config.toml
n_experts = 64
routed_scale = 15.4
norm = "rmsnorm"
Below are experts of layer 3 (counted from 0) of a mixture-of-experts language model. Rows are named router (the router's row for the expert), gate (a neuron's input weights, with its number), up (a neuron's input weights, with its number), down (a neuron's output weights, with its number) and show model dimensions 128-255. Each number is 200 + 30 x the weight over its row's rms, rounded and kept within 0 to 999.
After each expert's rows: "gets" lists some tokens that make up at least twice as much of what it gets as of all text. This comes from a sample of Wikipedia text that the model never trained on. Tokens count by the router's weight.

# expert 36
router,192,201,179,217,240,188,197,184,245,198,235,172,210,244,213,234,215,196,204,182,201,243,160,244,174,152,145,147,202,191,169,189,221,172,148,248,179,189,144,227,239,206,237,245,198,225,149,192,176,212,229,188,164,177,201,205,250,253,265,178,202,231,186,175,242,164,199,168,205,181,228,248,243,220,184,245,186,190,191,164,230,229,188,190,200,189,249,190,224,250,190,262,220,206,235,206,173,248,130,185,204,202,228,213,217,201,201,208,177,224,178,191,172,152,213,217,162,226,201,206,172,223,186,209,124,220,232,202
gate0,189,205,224,141,169,234,200,271,164,201,154,176,197,148,174,154,192,247,169,202,209,185,160,176,223,255,145,230,210,218,246,179,225,222,195,145,146,195,234,198,198,225,131,210,137,179,171,184,242,178,175,160,268,185,196,187,164,118,202,155,199,225,207,194,178,200,169,197,217,245,202,181,220,140,163,255,204,191,276,190,238,168,199,235,203,183,188,199,198,210,234,182,187,203,240,216,204,215,170,188,202,206,114,187,193,184,185,204,204,188,249,214,218,211,184,217,200,197,173,235,223,218,228,235,211,201,227,212
up0,175,204,216,201,142,149,266,180,158,227,199,104,205,181,221,219,198,222,239,226,195,216,169,196,199,165,184,239,166,173,190,229,200,190,220,201,219,212,209,172,161,231,210,184,242,235,255,188,211,170,215,195,214,195,296,253,146,230,220,204,213,247,240,197,199,141,221,203,179,238,195,195,214,200,221,173,234,220,225,229,156,226,210,164,175,182,216,207,129,203,222,172,186,253,176,211,181,189,205,192,235,200,166,205,249,243,195,219,192,238,163,286,214,172,235,225,233,240,228,208,186,190,202,224,177,227,257,177
down0,152,210,231,205,187,224,256,203,252,206,180,172,208,189,206,197,180,210,261,188,161,231,205,202,208,190,145,169,189,180,181,229,137,169,191,210,209,204,194,156,238,185,227,253,247,208,251,192,189,261,179,201,217,128,250,200,207,198,229,217,259,171,247,197,233,195,212,186,185,167,189,144,184,193,209,188,174,220,170,202,195,214,188,180,195,178,206,193,179,209,185,191,202,202,193,201,199,187,183,211,233,208,223,207,247,237,237,232,241,281,184,179,215,164,178,217,182,228,204,220,177,244,217,227,179,168,182,193
gets: " P", " T", " N", " at", " of", " "

# expert 59
router,195,194,173,237,226,192,210,190,225,186,227,178,210,235,196,243,225,201,211,190,210,259,151,251,187,166,175,152,194,175,172,196,218,158,135,238,190,195,143,217,230,223,239,243,198,224,155,200,179,222,234,179,159,168,196,210,257,281,258,175,194,247,172,171,244,161,202,156,215,167,225,249,240,213,203,225,161,182,191,164,223,224,198,215,209,179,241,189,224,246,197,231,222,204,244,209,196,238,156,199,211,193,221,206,207,173,186,210,172,228,176,195,185,137,198,208,161,229,187,195,183,221,190,224,140,225,229,196
gate0,208,216,238,189,165,231,220,210,162,201,201,195,220,216,241,260,254,183,217,172,143,162,224,195,236,178,194,149,148,176,210,214,181,174,166,213,246,155,205,253,215,225,214,194,212,153,169,231,223,236,172,222,228,196,200,225,203,192,201,174,96,143,186,190,211,158,197,186,258,153,154,187,226,175,238,177,166,181,190,200,220,194,195,222,194,185,208,172,174,173,185,247,194,205,197,237,170,200,238,111,199,108,208,183,210,164,244,195,205,186,182,172,226,176,197,219,199,206,205,201,155,189,198,180,245,207,180,169
up0,190,164,193,212,240,170,207,190,180,171,190,197,182,218,220,180,217,180,174,91,191,207,204,215,217,197,228,196,209,180,154,198,247,206,207,210,249,212,185,239,198,203,214,170,196,160,236,212,216,203,203,203,157,219,184,153,178,252,175,178,196,172,181,167,232,220,239,201,216,252,188,173,181,187,209,214,250,240,183,169,231,200,193,174,180,215,198,180,158,171,186,287,210,177,210,256,225,200,201,264,207,203,238,166,272,243,128,242,168,245,184,219,245,194,238,177,213,204,183,233,212,183,143,206,212,162,187,199
down0,203,166,218,178,199,193,193,206,214,224,218,210,176,206,194,186,135,236,254,180,179,204,223,193,200,200,190,189,222,210,132,200,275,221,203,198,267,208,171,181,177,198,172,184,218,181,186,172,209,124,185,210,178,205,178,215,182,235,231,165,192,231,241,213,186,220,184,248,224,202,212,210,154,139,226,221,187,201,223,241,191,199,223,202,233,199,152,202,208,152,247,239,160,150,173,227,179,267,238,222,151,200,222,204,165,217,193,151,204,189,186,210,146,211,231,243,222,165,193,257,211,276,222,202,193,157,202,188
gets: ",", ".", " |", "s,", "e,", "a,"

# expert 15
router,213,191,189,198,245,202,205,189,254,171,198,196,230,210,200,217,232,189,261,212,226,192,156,248,206,211,150,148,185,189,181,191,217,155,149,273,185,187,224,220,246,244,251,231,223,183,127,213,156,222,220,182,171,176,200,215,195,280,275,219,212,231,176,189,243,184,208,136,188,209,253,246,231,212,255,234,197,202,200,179,207,246,144,193,212,233,218,194,257,239,183,205,164,219,234,210,208,266,162,221,221,209,189,199,233,174,209,212,195,241,204,185,190,211,220,239,206,225,194,206,186,180,192,194,154,228,205,192
gate0,189,200,221,163,244,216,169,196,216,196,237,202,252,167,218,237,226,217,170,200,202,197,222,166,173,213,174,205,144,211,199,170,177,218,201,170,184,207,180,188,253,212,169,189,196,210,189,209,212,248,246,217,224,206,170,260,230,165,189,232,183,168,158,200,204,145,205,194,233,165,147,173,180,160,188,218,182,193,215,231,186,177,140,231,249,200,220,289,130,246,206,225,233,203,193,190,190,199,241,150,198,176,222,216,236,226,176,168,196,200,135,200,189,233,196,153,169,186,195,173,240,163,216,298,178,198,208,203
up0,188,254,181,173,136,149,205,232,185,195,196,254,275,221,182,239,202,235,156,148,206,184,231,182,248,255,198,173,188,161,231,181,177,187,208,210,198,207,228,238,169,153,181,219,188,208,300,220,244,217,187,236,206,211,184,171,179,203,222,240,217,191,206,220,240,174,222,185,185,168,254,190,193,188,229,214,192,197,201,191,172,232,175,171,197,192,210,199,229,223,215,178,179,188,226,151,187,174,198,152,150,187,231,184,198,179,173,225,146,304,200,193,167,202,160,174,200,183,260,167,238,169,195,190,194,126,190,260
down0,194,187,215,181,157,199,222,225,136,191,192,155,233,194,226,144,188,208,213,173,184,184,204,246,182,220,228,199,243,205,148,224,187,234,182,175,176,233,175,201,188,218,237,226,180,221,196,184,193,137,145,221,224,210,149,236,144,227,235,194,184,186,222,214,128,208,185,257,124,246,254,232,228,219,211,226,224,189,128,205,180,203,220,242,213,184,195,141,184,166,167,211,179,208,212,186,221,217,197,259,228,185,191,182,176,162,231,204,174,179,211,205,275,200,182,208,179,157,168,227,196,168,252,182,266,228,231,179
gets: "o", "or", "u", "e", "s", "in"

# expert 57
router,200,183,180,193,236,174,202,192,243,213,228,168,224,236,207,230,206,210,207,172,195,229,149,234,188,156,147,158,203,186,186,195,233,171,130,261,187,192,160,227,249,234,251,247,195,239,154,199,172,219,239,181,178,169,200,219,260,300,255,189,207,244,174,184,240,152,199,190,213,166,224,236,218,210,200,241,196,178,187,185,222,221,211,203,208,183,254,177,224,242,196,261,223,218,233,196,184,228,141,193,212,225,211,225,224,183,202,214,158,240,169,195,183,154,189,207,163,225,211,199,174,233,189,220,136,219,220,205
gate0,227,176,235,245,237,174,199,257,200,259,180,217,164,169,174,180,210,213,172,233,193,181,206,226,207,246,188,225,232,205,209,207,173,180,227,162,198,174,211,220,240,216,177,187,184,174,172,187,225,205,218,194,161,272,236,211,189,165,190,114,226,200,164,187,193,195,228,179,221,131,206,184,179,187,208,155,204,162,209,177,215,197,220,241,219,192,207,191,245,197,189,143,191,213,231,198,206,206,166,165,195,214,231,230,209,208,209,204,186,205,178,200,229,212,183,230,205,137,172,228,194,238,194,169,189,117,196,211
up0,214,205,157,163,209,189,203,156,198,219,188,177,185,216,217,252,183,210,236,236,195,238,268,225,288,182,189,204,279,159,156,217,202,215,173,192,205,198,201,177,183,192,200,155,221,190,218,180,166,192,214,241,214,181,173,190,172,221,217,195,232,180,195,228,245,236,191,211,218,188,205,205,244,239,171,249,221,238,310,192,239,202,256,247,168,215,216,222,202,198,183,177,182,216,190,261,236,194,265,222,203,255,230,215,173,189,225,167,167,171,198,187,203,223,248,194,198,158,215,190,226,183,222,224,188,202,207,203
down0,187,162,166,139,225,175,200,199,184,214,214,179,251,196,189,192,152,186,273,211,210,204,259,260,229,208,149,203,239,242,188,233,250,179,129,236,191,160,248,269,186,206,147,179,176,234,215,225,182,228,196,239,166,219,146,211,192,201,175,154,212,166,178,208,263,253,166,240,170,164,217,217,237,198,194,225,182,163,261,188,235,194,220,225,196,181,208,250,198,190,186,222,209,173,203,199,220,191,229,185,212,181,244,189,229,150,228,203,217,214,226,211,233,237,217,194,267,161,205,170,161,217,232,199,184,231,186,162
gets: "a", "am", " R", " S", "f", "h"

# expert 61
router,206,200,175,198,235,174,197,187,244,202,219,142,206,229,211,233,202,194,197,179,205,252,144,235,188,170,155,187,185,181,167,204,223,187,144,266,166,190,150,216,264,213,231,240,201,239,166,208,181,221,223,181,182,173,202,205,250,286,251,186,194,243,202,181,241,167,201,169,210,173,230,255,236,203,182,226,171,176,195,168,233,223,186,204,200,183,255,191,240,226,211,227,221,214,234,202,199,243,129,198,211,192,208,230,199,194,203,206,140,243,166,188,167,150,206,203,152,237,191,200,173,214,196,210,120,205,227,200
gate0,155,195,168,252,153,210,206,227,197,202,201,184,184,200,255,246,141,176,280,192,237,170,187,232,170,175,156,224,273,223,189,240,179,191,115,173,184,205,190,175,178,194,147,229,218,251,193,173,161,189,189,190,182,202,238,192,221,168,198,212,203,199,219,165,199,218,176,227,229,213,201,189,195,213,218,217,186,204,221,164,188,205,187,149,140,222,193,228,176,219,230,93,210,207,180,206,202,200,216,207,188,224,176,187,217,219,180,190,198,245,208,195,183,167,167,198,211,253,171,181,161,153,195,176,202,222,206,201
up0,165,190,197,184,193,212,214,206,193,241,219,152,202,274,194,225,185,159,282,196,215,145,184,235,204,177,201,232,200,212,219,198,187,220,145,217,154,163,155,182,162,231,173,194,198,255,243,173,163,209,198,172,178,150,185,206,217,165,211,222,223,229,171,211,241,180,210,254,226,168,163,186,223,240,209,205,163,198,197,224,153,220,237,186,183,233,223,191,207,204,221,136,228,192,183,152,222,214,224,158,217,205,178,163,201,240,165,191,238,222,194,246,204,197,210,173,235,249,175,221,134,148,212,138,219,196,217,203
down0,211,195,256,209,144,220,168,174,176,240,139,245,190,186,200,167,187,212,193,213,152,239,198,220,219,223,228,216,131,160,248,162,192,171,235,171,154,209,214,224,196,194,194,242,184,182,193,196,223,207,201,165,228,157,205,246,225,178,209,193,218,148,181,218,180,146,206,179,157,154,192,177,168,257,153,209,161,207,175,174,198,182,233,171,229,177,208,175,180,254,213,231,138,208,194,193,180,190,263,214,224,140,186,204,201,164,170,159,185,228,207,210,188,212,192,235,218,208,208,147,206,173,97,214,161,189,223,178
gets: " and", " as", "s,", " (", " /", "i,"

# expert 22
router,196,185,173,216,225,174,205,178,245,183,224,176,215,235,210,231,214,192,208,181,194,209,166,238,185,151,156,165,194,188,185,199,237,164,144,242,186,188,154,226,240,230,225,233,204,221,141,203,176,225,235,177,168,163,196,210,239,286,256,181,179,227,189,183,219,151,208,163,216,183,225,250,230,207,181,222,172,172,202,169,225,231,193,204,207,187,249,174,237,244,196,264,231,201,243,203,200,229,129,192,206,212,218,210,221,187,200,203,143,230,176,200,184,158,197,204,161,207,200,200,182,222,197,224,124,228,213,190
gate0,210,216,181,211,195,184,257,238,196,186,165,212,217,218,176,269,212,247,153,215,213,213,225,206,196,157,177,218,197,210,185,184,192,188,185,235,226,188,186,189,233,198,179,202,204,191,198,170,255,187,178,222,193,233,222,183,218,148,172,226,209,206,203,216,300,202,183,180,177,135,188,143,226,235,258,216,217,198,176,236,192,161,162,168,206,167,228,268,223,153,179,191,187,165,193,205,216,238,146,244,152,202,171,246,215,157,188,202,215,183,266,268,234,191,227,189,174,153,188,217,248,201,205,180,225,176,188,223
up0,231,202,176,189,173,219,193,172,157,171,191,202,228,163,183,139,238,160,217,210,253,170,202,183,167,228,164,198,240,181,203,191,185,215,206,160,192,229,228,182,184,177,181,189,260,135,216,179,199,208,156,257,206,127,206,153,154,227,219,179,207,182,230,106,167,204,220,224,144,222,260,278,195,183,174,190,197,217,183,199,204,193,222,169,193,178,195,228,226,205,179,208,236,224,190,194,196,166,190,150,180,190,211,212,164,186,225,202,212,187,200,189,171,210,183,229,228,246,179,205,185,194,197,199,189,177,175,185
down0,254,172,178,201,212,171,169,173,223,209,227,196,187,243,156,169,205,228,193,264,173,189,213,233,203,232,198,225,201,220,184,144,216,163,164,209,178,156,227,230,264,184,202,177,172,151,142,215,182,182,192,215,199,234,184,168,191,283,214,157,209,238,244,199,210,184,189,207,219,221,225,223,266,191,188,275,206,144,155,171,186,212,218,144,149,195,235,239,218,145,200,209,237,209,187,171,194,223,163,154,187,188,251,164,206,145,194,156,233,249,187,202,194,232,180,218,198,220,223,183,216,228,229,193,203,191,150,186
gets: " of", " in", " with", " from", ")", " to"

# expert 25
router,205,200,170,230,214,186,205,190,262,183,239,156,211,232,221,225,217,212,212,185,192,197,164,244,186,151,144,151,193,176,168,200,226,164,144,251,176,192,148,220,241,232,210,251,198,216,168,218,172,218,223,182,154,172,199,215,241,270,265,188,178,226,170,181,210,156,205,168,213,178,225,250,241,221,181,230,191,174,208,174,221,229,209,207,208,187,243,191,227,245,197,269,221,204,241,231,194,244,138,204,202,207,212,201,229,214,194,218,134,234,190,185,187,152,193,212,172,238,195,191,185,206,177,251,117,237,211,192
gate0,127,201,214,202,201,210,152,270,215,220,181,238,207,151,235,172,194,226,174,174,229,202,238,180,269,193,273,217,199,177,196,192,204,219,198,208,196,216,245,195,200,154,167,223,224,245,197,204,179,240,226,230,243,256,190,209,226,165,197,169,203,222,176,192,211,198,242,207,186,232,193,205,194,231,256,221,281,193,175,198,217,259,169,199,213,204,181,227,213,179,224,163,216,136,205,194,203,191,248,187,154,175,213,143,187,118,221,166,189,202,201,226,159,179,221,162,174,182,175,192,205,188,233,176,195,195,171,176
up0,192,168,174,166,222,201,172,139,167,201,184,212,220,207,196,237,181,205,176,176,173,249,181,178,207,198,219,236,218,173,174,230,238,214,163,226,214,248,193,185,167,176,212,241,220,165,186,171,185,207,190,200,225,217,233,225,176,220,283,220,246,169,208,196,165,151,195,184,231,140,175,214,206,180,210,204,199,209,217,217,195,193,210,163,204,199,211,192,196,184,245,186,227,224,222,172,151,179,150,177,276,227,154,199,205,216,253,186,212,174,196,247,37,214,152,227,176,242,216,177,196,198,201,238,175,124,202,214
down0,179,174,214,234,222,195,190,187,162,183,203,194,186,237,170,191,212,226,176,201,220,225,175,202,213,197,155,160,216,206,187,253,200,195,187,198,177,163,206,195,218,173,209,274,206,145,179,158,183,232,193,232,201,185,188,193,244,207,235,166,216,144,233,207,155,205,166,150,179,155,276,215,223,188,215,221,207,164,211,202,192,201,211,203,224,228,214,186,253,111,215,212,231,200,224,223,190,179,221,176,255,215,202,167,306,228,241,179,257,192,238,244,158,207,185,225,194,170,217,200,235,154,215,209,187,174,222,215
gets: " and", "5", "4", "-", " New", "B"

# expert 7
router,187,243,202,189,228,214,194,235,206,159,221,166,199,162,178,243,189,153,226,185,169,198,164,164,164,179,184,193,142,168,233,162,177,161,219,226,163,195,141,127,199,241,171,209,153,192,228,188,195,126,224,182,231,181,136,200,209,171,225,264,189,199,207,203,234,198,194,224,209,201,181,207,201,156,193,177,186,163,196,201,208,216,217,156,150,195,235,178,205,259,205,226,226,262,165,187,220,249,189,218,162,146,183,229,150,207,176,246,197,203,195,247,207,223,227,225,123,228,146,185,200,162,195,219,149,243,234,161
gate0,188,214,183,219,225,154,220,159,184,173,190,190,218,191,219,199,185,200,229,217,175,227,210,237,198,214,175,189,215,186,235,180,199,190,145,193,164,218,208,216,162,204,186,248,181,251,200,261,189,203,229,192,180,241,194,216,196,210,161,151,197,134,196,183,210,231,235,167,192,284,251,185,214,228,228,204,217,203,175,163,237,206,200,297,208,193,199,193,173,236,142,198,222,172,152,206,228,199,153,236,203,234,155,208,178,224,130,217,203,187,196,192,181,237,168,218,188,202,241,186,211,171,172,217,198,226,214,204
up0,216,242,200,202,152,211,192,238,185,201,182,210,155,206,186,205,230,198,150,215,218,160,208,171,188,188,205,211,176,205,161,246,187,206,251,200,192,179,213,179,227,205,229,117,264,164,224,122,172,206,187,197,254,215,224,188,186,177,235,206,210,198,197,156,205,194,196,214,209,154,164,185,193,179,184,191,191,182,224,233,213,189,228,196,218,215,197,213,177,156,264,191,153,242,248,196,187,212,211,183,206,174,223,206,236,202,252,196,221,253,235,202,229,181,175,156,222,201,197,235,186,219,216,207,210,160,189,223
down0,196,204,204,253,197,157,225,237,166,208,153,202,191,211,241,178,214,194,207,274,227,195,257,193,203,160,188,176,247,298,231,191,248,204,161,195,236,199,265,165,191,185,178,219,196,205,215,178,190,216,228,217,202,233,194,207,256,161,186,156,191,198,204,160,187,197,176,181,183,208,231,237,200,253,204,216,112,187,235,207,266,185,210,204,238,223,160,235,157,271,194,196,208,126,222,221,204,158,195,196,213,193,208,173,244,204,203,217,246,232,189,177,194,225,194,153,224,201,242,224,222,152,240,190,238,189,202,252
gets: " the", " The", "The", " his", " their", " its"

# expert 52
router,197,186,169,225,223,176,198,166,238,205,219,148,213,223,221,234,223,200,203,178,198,218,143,242,185,146,165,176,199,184,187,201,218,182,144,265,189,204,149,230,244,227,227,241,194,217,160,196,175,223,227,189,172,166,208,212,258,290,265,182,190,227,184,187,238,151,203,170,218,179,224,255,239,216,181,229,189,185,199,179,227,235,193,210,196,190,246,177,236,244,197,256,222,204,235,200,205,244,127,186,204,216,222,214,219,214,194,206,138,237,177,196,186,146,208,200,158,226,207,195,188,220,193,234,118,212,229,197
gate0,229,162,178,185,205,194,229,263,185,183,239,216,226,181,205,208,140,156,266,210,173,217,227,164,216,209,263,202,248,213,185,187,245,198,189,184,223,226,196,215,249,156,186,199,210,274,217,128,187,196,186,220,235,199,233,176,180,221,129,174,187,167,234,244,200,172,199,209,215,262,212,204,210,216,188,216,222,200,231,256,199,177,198,189,233,232,191,205,208,130,189,225,214,204,206,256,193,171,187,243,206,180,168,202,194,244,223,200,207,198,181,250,162,211,207,157,203,229,208,147,192,209,192,203,212,175,187,223
up0,260,214,223,160,193,229,192,209,189,160,256,198,234,217,220,173,215,178,229,199,172,221,200,177,187,229,199,193,124,197,189,132,217,121,201,158,174,216,188,139,192,207,194,138,205,267,149,176,217,174,181,190,225,223,177,184,193,173,176,188,274,236,221,182,174,254,173,185,203,191,211,167,187,201,174,195,172,250,180,191,129,185,246,158,239,200,185,230,213,195,224,204,237,189,198,171,199,228,186,165,190,218,172,171,120,208,218,239,184,217,213,136,191,229,183,170,198,193,179,239,210,199,199,226,227,223,222,216
down0,216,199,212,166,222,227,218,259,177,196,223,245,273,190,228,264,136,211,251,241,223,209,284,165,175,190,127,243,188,201,190,202,176,158,214,182,195,187,229,219,181,209,199,201,137,206,182,155,211,187,149,209,207,181,177,150,197,152,156,142,204,193,216,275,193,215,221,219,168,176,237,223,174,165,182,204,209,175,212,209,213,180,242,158,238,240,220,232,202,213,203,227,180,158,174,186,251,139,201,158,232,207,185,235,118,207,244,201,224,168,209,199,186,196,212,208,168,180,183,195,233,216,204,133,137,241,189,209
gets: " and", " –", ".", " 3", "1", "er."

# expert 46
router,239,145,211,167,221,202,189,230,220,181,166,207,233,221,196,172,217,193,246,230,212,190,123,248,224,220,155,198,191,198,215,222,233,132,162,278,228,214,244,227,245,209,221,205,207,203,175,234,158,247,279,196,205,203,197,156,177,239,235,233,202,207,188,186,225,181,145,169,181,186,231,218,230,196,235,237,180,235,200,172,197,205,170,223,201,229,245,173,213,235,171,189,185,185,223,164,218,271,209,210,251,263,179,200,232,148,219,254,224,211,199,213,232,210,199,234,203,232,220,248,184,171,162,203,188,184,177,248
gate0,176,250,155,213,190,185,213,217,221,202,220,187,199,221,211,187,193,167,213,231,205,214,224,208,196,223,245,203,166,211,178,184,183,179,196,166,207,160,151,160,199,228,221,202,169,215,171,209,227,206,299,181,217,190,205,238,203,186,209,174,175,228,175,176,247,235,171,188,192,180,264,210,91,240,159,204,159,195,200,181,164,137,172,201,228,235,181,158,197,194,210,170,207,233,264,136,159,189,202,213,197,205,203,192,221,227,248,174,185,188,198,176,145,156,194,171,156,167,218,181,206,204,179,173,213,212,222,192
up0,196,175,210,169,203,157,187,201,182,179,184,215,131,182,210,175,182,199,168,275,247,136,173,200,227,198,179,223,209,221,262,199,190,197,224,209,254,183,185,203,171,189,190,194,180,212,210,154,174,260,177,169,207,206,195,206,132,188,174,227,174,233,227,249,161,166,185,219,180,170,182,189,183,186,218,192,196,194,232,232,188,166,250,235,213,242,181,248,227,246,207,218,189,174,151,201,215,167,194,219,175,129,177,257,197,210,215,219,148,237,182,226,269,257,148,134,194,189,177,177,227,184,210,205,210,175,210,176
down0,214,260,169,193,150,180,191,177,211,222,209,183,233,232,209,204,210,185,211,231,218,125,223,204,168,225,181,238,121,213,170,218,223,200,155,160,275,190,196,116,249,177,190,206,165,185,197,176,225,179,195,184,152,207,205,194,217,192,215,226,192,233,231,170,192,215,199,222,216,249,203,202,212,217,188,229,176,203,190,233,152,188,98,233,219,195,152,219,206,181,204,154,159,183,189,183,203,142,167,199,251,201,211,202,161,226,244,201,225,242,260,245,204,199,236,217,183,259,165,171,235,185,221,183,214,167,234,211
gets: "y", "en", "in", "al", "b", "n"

# expert 39
router,219,203,175,209,220,176,214,176,232,175,215,181,204,233,222,220,193,204,194,197,202,250,167,247,177,136,179,153,191,178,183,201,213,186,139,260,183,193,157,233,245,237,243,230,205,238,154,194,171,220,228,177,162,188,194,215,251,278,269,193,185,236,198,193,223,152,213,188,200,202,238,249,225,212,187,234,164,184,186,174,222,231,198,196,196,175,243,178,235,253,207,263,226,201,240,204,198,234,120,187,205,204,215,244,203,200,202,210,146,223,164,197,177,143,184,209,174,240,212,197,156,219,177,235,133,239,234,192
gate0,256,175,176,221,200,187,171,185,204,219,188,180,284,183,244,201,237,161,257,257,176,181,270,177,207,192,233,219,200,207,222,171,241,146,225,194,196,186,199,196,223,215,213,246,198,210,213,182,170,171,171,200,163,167,203,219,218,215,201,187,245,245,193,180,144,246,143,181,206,206,206,208,199,216,193,190,187,224,249,273,210,176,204,181,200,190,183,205,110,107,225,197,145,213,167,173,165,191,255,218,181,181,193,191,209,157,196,200,182,228,206,226,189,206,146,211,226,166,190,198,143,218,222,227,175,152,135,206
up0,170,256,167,281,221,172,170,218,200,187,202,181,171,180,224,189,219,164,179,221,170,218,171,209,214,255,240,147,239,171,187,198,206,202,213,198,183,94,191,208,224,243,165,201,204,202,189,173,183,188,158,195,235,226,234,233,197,181,237,239,204,186,211,235,226,167,210,171,202,244,251,200,221,228,171,213,146,211,180,238,188,216,178,189,232,208,235,200,197,173,209,175,291,175,207,211,152,156,189,226,163,212,179,176,190,253,256,199,192,199,220,236,145,235,233,242,222,212,188,175,238,216,193,226,246,222,187,231
down0,226,235,145,226,151,163,224,219,251,244,177,142,124,170,228,186,204,180,235,206,152,215,231,172,161,244,213,145,198,220,205,205,180,223,190,164,191,221,181,205,203,193,170,215,211,248,169,148,207,169,216,211,203,197,167,195,182,194,239,218,249,244,152,144,162,192,178,200,210,167,178,235,250,203,211,212,171,256,154,243,232,183,216,187,184,189,242,240,190,180,219,200,231,167,149,155,204,169,215,212,170,205,256,189,205,230,213,204,166,214,199,150,166,236,198,199,191,229,232,254,246,251,198,174,278,155,226,157
gets: " ", " on", " 4", "7", " and", " St"

# expert 48
router,208,179,173,219,231,179,196,182,266,181,237,142,205,234,239,233,203,196,197,182,203,251,161,230,185,157,165,167,199,176,190,191,214,155,143,248,185,200,143,233,235,225,228,234,181,203,162,209,178,225,214,195,176,161,184,218,254,269,262,198,187,243,174,180,252,148,197,195,210,180,227,249,242,228,183,231,186,192,202,168,226,235,204,211,202,189,240,165,196,250,196,220,225,191,235,205,189,236,164,195,220,210,202,215,219,184,214,209,151,246,193,203,194,138,193,202,166,229,197,198,186,216,185,222,142,226,222,198
gate0,170,203,206,170,239,201,172,237,180,168,193,180,221,169,235,163,206,206,232,202,205,150,159,158,224,256,238,183,177,211,195,187,193,171,226,203,194,193,201,162,205,196,222,230,175,229,245,144,201,176,200,189,243,245,204,179,183,197,105,198,202,229,204,143,182,190,234,221,183,198,238,142,182,172,210,209,200,214,185,146,185,204,197,116,215,186,228,188,221,188,190,238,262,194,194,167,230,215,188,230,195,196,163,182,187,216,225,212,178,206,183,209,258,195,219,183,136,283,166,153,228,198,167,213,188,195,210,161
up0,190,205,193,175,242,202,230,219,209,198,196,184,133,226,273,200,180,205,214,236,189,172,203,261,177,171,197,241,216,192,182,197,184,255,180,197,184,162,211,210,214,212,143,223,188,199,178,184,227,205,168,186,229,159,201,180,201,210,269,185,176,234,198,224,199,225,158,210,201,188,168,240,220,178,165,191,204,215,241,162,214,226,198,195,184,244,196,216,254,285,166,204,194,272,196,165,212,211,185,145,145,172,200,201,225,179,182,226,178,179,198,246,212,258,189,178,266,148,231,170,181,215,211,218,240,212,189,203
down0,238,226,199,220,208,236,224,179,186,234,216,231,187,193,248,251,212,173,209,195,221,243,200,183,170,196,213,189,220,212,205,131,150,176,173,214,218,170,229,197,187,182,147,213,212,187,189,203,220,243,178,225,249,217,176,217,196,216,259,197,199,185,164,194,220,181,206,183,127,209,204,190,204,253,141,188,269,216,233,210,200,254,173,223,250,238,153,163,260,217,199,171,199,187,218,132,200,217,203,171,165,160,216,190,119,147,200,182,172,216,217,249,201,225,206,236,206,167,232,207,196,213,210,260,230,192,197,212
gets: "\"", " M", "ic", "i", " in", "\","

# expert 53
router,210,182,169,209,228,184,181,192,266,215,214,181,215,222,193,233,230,200,206,175,192,253,167,249,177,147,156,171,201,181,169,206,221,170,144,257,193,190,146,227,241,217,242,254,209,226,153,198,180,230,221,191,170,178,199,220,238,253,250,180,183,235,200,165,219,158,188,177,198,188,216,253,233,211,183,240,178,177,206,168,230,235,199,200,190,196,248,179,232,255,190,274,227,212,234,204,221,216,154,178,209,219,213,216,225,171,198,214,137,239,188,187,194,135,192,205,175,214,203,188,202,219,180,218,123,226,205,190
gate0,177,225,168,255,215,210,216,218,288,169,170,220,171,258,173,217,168,199,245,239,217,204,216,207,217,235,202,200,199,203,235,195,196,187,172,254,193,218,192,230,220,138,175,218,185,198,209,197,189,241,174,151,215,206,205,186,156,180,194,193,163,167,172,199,167,189,203,175,185,122,185,195,208,212,226,212,166,229,205,186,201,237,151,221,197,185,215,230,148,200,209,128,193,212,196,202,150,184,139,249,160,181,216,218,160,202,167,189,228,247,236,172,176,217,204,120,210,162,170,196,218,218,188,216,182,203,203,188
up0,223,194,212,173,218,208,196,237,226,282,182,183,225,187,221,170,186,253,211,209,195,194,213,230,180,232,211,162,199,200,157,171,231,215,218,203,157,195,185,203,218,266,213,212,233,204,204,228,195,206,179,205,174,183,202,260,207,244,241,190,206,208,217,201,145,216,190,177,180,153,201,172,217,137,178,160,185,196,151,235,203,196,219,216,201,197,260,213,109,195,201,203,184,187,206,214,180,215,222,182,198,219,221,200,178,192,158,142,229,214,222,203,194,192,218,145,190,136,205,237,229,209,234,207,197,210,216,219
down0,239,177,208,205,220,222,170,166,197,211,189,206,201,177,267,191,211,177,180,224,174,210,226,187,181,182,246,174,189,187,184,281,236,222,141,187,171,226,162,199,235,260,210,160,228,233,197,257,200,218,186,234,155,221,267,168,201,212,201,214,190,191,226,166,197,178,156,191,207,249,188,149,232,178,211,212,223,179,159,254,199,202,189,217,216,204,227,222,189,176,212,207,216,204,193,203,204,176,169,148,192,219,182,187,177,217,183,209,256,161,161,202,189,243,203,253,187,204,273,250,227,204,198,180,217,203,203,187
gets: " ", " D", " d", " V", " c", " G"